{
  "num_hidden_layers": 8,
  "hidden_size": 256,
  "n_experts": 96,
  "experts_per_token": 4,
  "d_expert": 96,
  "d_shared_expert": 0,
  "hidden_act": "squared_relu",
  "moe_layers": [2, 3, 4, 5, 6, 7],
  "router_score": "sigmoid",
  "normalize_top_k": true,
  "routed_scale": 2.0,
  "balance_loss": 0.00536,
  "balance_bias": false,
  "init_std_router": 0.00609,
  "lr_router": 0.00163,
  "num_attention_heads": 2,
  "num_key_value_heads": 2,
  "head_dim": 128,
  "vocab_size": 32000,
  "norm": "layernorm",
  "norm_place": "pre",
  "norm_eps": 1e-06,
  "positions": "learned+rope",
  "rope_theta": 1670.0,
  "rope_fraction": 0.5,
  "qk_norm": false,
  "attn_scale": 0.0884,
  "tie_word_embeddings": false,
  "parallel_block": false,
  "init": "uniform",
  "init_std_qkv": 0.0319,
  "init_std_o": 0.0,
  "init_std_up": 0.0319,
  "init_std_down": 0.0,
  "optimizer": "muon_variant",
  "learning_rate": 0.00616,
  "lr_mult_o": 1.34,
  "beta1": 0.93,
  "lr_head": 0.00789,
  "max_grad_norm": 2.0,
  "warmup_steps": 200,
  "schedule": "wsd",
  "decay_fraction": 0.302,
  "decay_shape": "sqrt",
  "final_lr_fraction": 0.0,
  "batch_tokens": 65536,
  "max_seq_len": 1024,
  "doc_mask": false,
  "train_tokens": 292800000,
  "max_steps": 4468,
  "dataset": "wikipedia_en"
}
Below are experts of layer 5 (counted from 0) of a mixture-of-experts language model. Rows are named up (a neuron's input weights, with its number), down (a neuron's output weights, with its number) and show model dimensions 0-255. Each number is 128 + 32 x the weight over its row's rms, rounded and kept within 0 to 255.
Before each expert's rows: "comes before" lists some tokens at least twice as common just after its tokens as in all text; "comes after" lists some tokens at least twice as common just before its tokens as in all text. This comes from a sample of Wikipedia text that the model never trained on. Tokens count by the router's weight.

# expert 44
comes before: ")", " |", "),", ");", ":", " 2"
comes after: " (", "|", "(", "/", " 0", " 1"
up0 [139 134 121 141 102  89 114 116 175 130 136  54 119  98 168 135  98 172 178 120 149 134  84 107 113 146 121 127 114 119  84  99  92 126 115  89  95 112 118  92 160 110 159 202 154 137 187  93 156 135 144 102 135 117 146 103 136  60 108 155 113 142 138 150 203 190 150 189 167 167 138 111 151 168 108  80 153  48 134 146 124 174  83 146 171  93 142 126 138 129 157 132 113 106 116 128  42 128 102 175  80  85 139 140 114  91 128 106 105 116 107 102 162 134 149 175 110  91 113 156 169  89 178 131 139 205  68 150 138 202 165 108 176 166  89 101 135 106  96 104  69  90 108 180  95  94  82 105 121  97 126 133 140  68 116 196 122 141 128 160 154 167  96 136 115  83 142  77 137 150  93 167 179 154  66 107 186 135 118 125 119  80 116 114 119 145 142 111 200 120  90 146 105 215 147  97 145 158 142 161  94 129 179 127  72 135 191 110 153 108 155 184  96 137 137 124 118 163 106 140 118 123 118 113 101  91 101 117 122 178 139 124 177 142 101 171 105  80 168 155 131 161 161 138 140 116 101 173 122 113 135 133 116 155  84 127]
down0 [108 129  92 181 136 129 106 144  99 145  83 134 110 138  90 144 129 100 136 109 128 150 166  99  86  71 136 190 174 128 135 125 129 111 132 142 130 106 142  47 125 126 120  95 151  84 232 152  62 126 147  69 152 148 176  85 129 182  94 113 168 156 107 150 176 115 112 116 127  93 107  93 122 110 133 116 165 156 125 156 136 138 101  67 162 124 133  91 138 101 135 112 129 117 148 125 177 143 114 200 131 152 156 143 103 148 156  63 115  21 140 149 146 147 112 163 106 100 228 132 149 129 176 134 135 140 150  96 133  57 150 126 125 132 112 165 150  99 171 112  67 160 108 177 109 125 167 129 135 124 121 179 133 148  99  81 159 118 194 146 161 151 128 101 118 149 169 142 130 136 159 180 170 137 134 151  63  99 175 105 132  98 113 129  97 100  97 105  96 144  74 128 110 180 124 112  81 119 165 150 119  61 130 139 122 191 122 174 106 155 105 109  55 146  48 111 161 119 111 100 125 105 109 120 179 101  39 112 136 154 111 177 100 121 148 159 115 195 148 154  74 118 128 132 101  75 153 100 100 148 159 145 134 120 119 140]

# expert 15
comes before: " |", ";", ".", " in", " to", " by"
comes after: " |", ";", "|", " was", " United", " were"
up0 [ 98 118 161 101 134 122 121  69  96 120 104  68 108 127 125 148  95 119  91 147 116 141 199 163 163 121 146 111 161 141 127  98 130 174 133 165 116 171 214 112 111 181 111  83 124 195 132 146 115 175 159 175 112 164  56 147 173 139 120 125 128 168 135  76 147  66 140 156  98 156 126  87  75 124 198 111 137  49  99 137  99 144 113 113 151  96 141 137 219 125 145  81  56 148 175  75 147 147 150 157 156 153 103 175 110  88  65 133  87 130 150 172 154  96 116 115 140 110 142 123  74  62 197 105 116 102 147 181  93  96 118 114 181 158  77 128 151 176 115 174 103 116 149  61 122 124 121  92 120 111 149 126 133 139 124 155 139 127 111 199  59 126 120  90 163 136 167 132 188  90 122 103 125  81 106 126 121  96 104 157 122 128 152 116 124  71 131 159 113  95  80 139  99 112 129 104 125 128 139  76  82 159 127 137  76 119 133 100 105 148 121 162 134 166 137 122 161 139 117 162 100 138 143 166 106 158  81 162 135  57 166 116 183 103 139 129 146 101  84 104 106 170 113 145 128 120 161 149 151  97 141 125 149 188  72 126]
down0 [115 137 112 149 139 128 116 119 146 127  98 149  93 134  74  91 133 172 184 147 100 174 143 104 131 138 161 158 120 139 153 150 116 104 139  79 158 101  39 146 120 133 134  64 154 166 168 158 100 102 135  76  73 132 130  97 135 133  97 124 173 118 157 174 161 163 165 116 147 141 171 139 107 157 137 159 114 119 112 161 100 158 128  67 120 112 111 128  95  99 153  83 122  77 130 167 146  75 214 154  65 110 175  49 119 150 140 148 161 118 104 169 143 185 138 100 135 189 122  95 160 167 108  94 151 156 171 153 151 170 143 120 170 161 195 155 132 135 140 151 125  94  94 101 134 123 169 163  74 147 159 137 152 138  76 134 140 102 131 101 141 103  89 106 122 110 148 184  52  80 104  75 124 185 150 133 169 156 147 136 140 147 156 157 154 187 118 110 142 141 107 109 135 139  74 172 137 143 105 124  48 138 135  97 162 139 150 101  97 135 100 119 131  85 173  85  84 122 135  85 151 133  91 145 138 180  61 117 157 130 195  95  73  69  93 100 144 139  75 167 149 129 123 106 114 126 130 151  92 100 122  54 158  55 151  82]

# expert 6
comes before: ",", ".", " and", ")", " in", ";"
comes after: " in", ",", " United", " of", " New", " South"
up0 [134 139 131 109  86  95 160 105  93 113 113 105 129 151 126 123 175 140 119 131 182 195  90 125 103 154 118 162 171 154 141 157 121  87 121 201 142 130 132 121  80 157 142 143 120 125 140 139 124 112 129 170 104 107  73 167  85 125 101 122 138 218 110 106 133 132  86 101 148  53 141 126 119 110 123 187 182 139 117 128 105 141  57 169 159  85 141 173 174 130 142  95 102 136 180 122 111 130 194 125 118 138 123 133 196 162  86 164 143 120 185 135 114 152  95 142 141 164 123  81  89  81 108 192 126 105 112 125  70 107 118  89 184 146 116  70 121 176 125 144 123 129 124 105 106 167 119 162 103 119 200  70 103 166 106 207 159 117  90 153  75 117 142  84  94 167 152 129 185 131 136 178 119  67  80  82 118 124 149 143  73 102 102 144  60 105 105 152  93 181 134 178 206  79 147  83  92 167 119  87 130  97 126  97 166  90 174  81 150 189 141  94 118 132 141 179 126 142 160 158 146  86 145 143 119 124 105 116 147  94 157 157 148  88 128 107 107 107 168 121  98 148 115 135 132  88 110 107 103 122 102 155  58 111 156 118]
down0 [104 137  99 182 116 136 137 105 128  65 167 159 173  84 119 118  58 100 135 144  98 106 181 120 150 112 136 170 140 175 123  33 188 187 135 134 174 111  78 149 185 132  99 107 181  76  78 158 117 147 156 137 119 173 150 142 141 146 137  85 121  99 145 113 200 150  93  93  89 171 145 108 110 144  82 136 128 132  48  91  99  84 135 158 109 131 124  39 131 120 132 113 125 159 186 164 130 118 105 146 132 106 152 136  61 152 146 112 148 139  89 138  95 119 150 169  94 182  82 166 149 138 104 100 169 117 128 120 153 152 177 181 129 117 185 157 119 144  56  81 150 181 123 136 161  96 121 125 192 160  66 122 118 108 120 133 149  95 131 101 171 120  93 154  74 100 136  98  88  95 110  79 114 160 159 177 118 133 147 169 151 117  65  82 118 161 140 156 131 109 153 105 177 157 103 175 166 122 135 122 120  94 169 129 187 127 110 135 135 100  93 153  81 106 128 114 128 130 101 154  97 143  91  64 177 171 119 160  90 105  66 144  94  78 117 112 122 140 125 164 142  97 164  98 139 158 112 143 146 104 130  84 163 111 158 159]

# expert 84
comes before: " |", "th", " m", ";", " years", " km"
comes after: " |", "|", ":", ";", " 4", " /"
up0 [136 153 130 121 124 125 168 163 128 108  95  97  95 133 146 100 124 110  87  82 145 139  85 161 124 187 147  80 184 123 151 145 165 105 146 129 166 103 151 114  82 124 158 142 173 120 147 136 174 105 145  88 150 173 102 151 106 156 126  98 120 148  93 163 133 108  83 129  86 117 151 143 135  44  87 109 172 138  80 202 102  66  63 183  48 148 147 114 183 121  79  66  77 140 131 106 172 150 109 124 115 117 130 201  80 123 176 127 102 108 145  65 154 162 167 164 134 159 151 143 116 133 101 146  79 154 105 121 142 138 132 159 159 102 154 170 182  87  77 181 169 143 139  62 130  85 132  86 144 156 158 159 179 173  79 112 144 157 116 124  86 131 113 151  87 118 111 114 148 104 119 156 119  64 147 107 107 100 121 126  67 103 118  98  58  94  85 158 105 173 132 171 145 120 140 102 105  96  67 141 154 126 133  98 110 130 121 125 154 175 144 142 165 145 138 139 147 187  99 147  95 135 170 188 120  72 144 164 120 145 144 115 106 131 113 113 152 110 152  93 118 124 101 137 170 190 211  77 129 200 142 115 122 115  80 127]
down0 [125 145  91 106 142 146 152 113 103  91 118 131 109 120 153 185  85 128 109  50 139 132 187 123 130 124 118  83 129  84 107 152 107  78 128 177 189 151  99 146 182 112  95 104 112 138 113 159 175 111 143  75 111 138  82 129 152 131 157 127 102 159 161 105 122 169 138 124 149 162 125 108 172  49 186 139 105 190  57  65  83 115 147 148 141 158 168 180 138 152 169 122  66 152 112  74 215 117 151 132 114  99 132  82 143  64 157 105  71 134 138  52 117 147 157 130 127 135 147 122 149 135 149 109 107 188  55  85 112 182 141 124 138 101 152 175  62 194 143 165 139 162  81 123 126 147 101 129 126  94 135 120 156  78 133 143 116  96 149 113 125 138 166 118 161 114 119  88 108 146 125 127 113  71 136 143  60 141 166 136 149 131 194 145 148 123 173 168 169  91 113 104 160 163 141 124 115 114 143 122 171 103 129 177 155  25 113  88  93 124 109 146 129 135 136  81 100  94 109 152 111 138 136 120 146 159 123 100 159 172  80 130 155 202 154  76 150 167 115  84 133  65 120 133 146 134 145 125 164 143  90  92 126 137 166 100]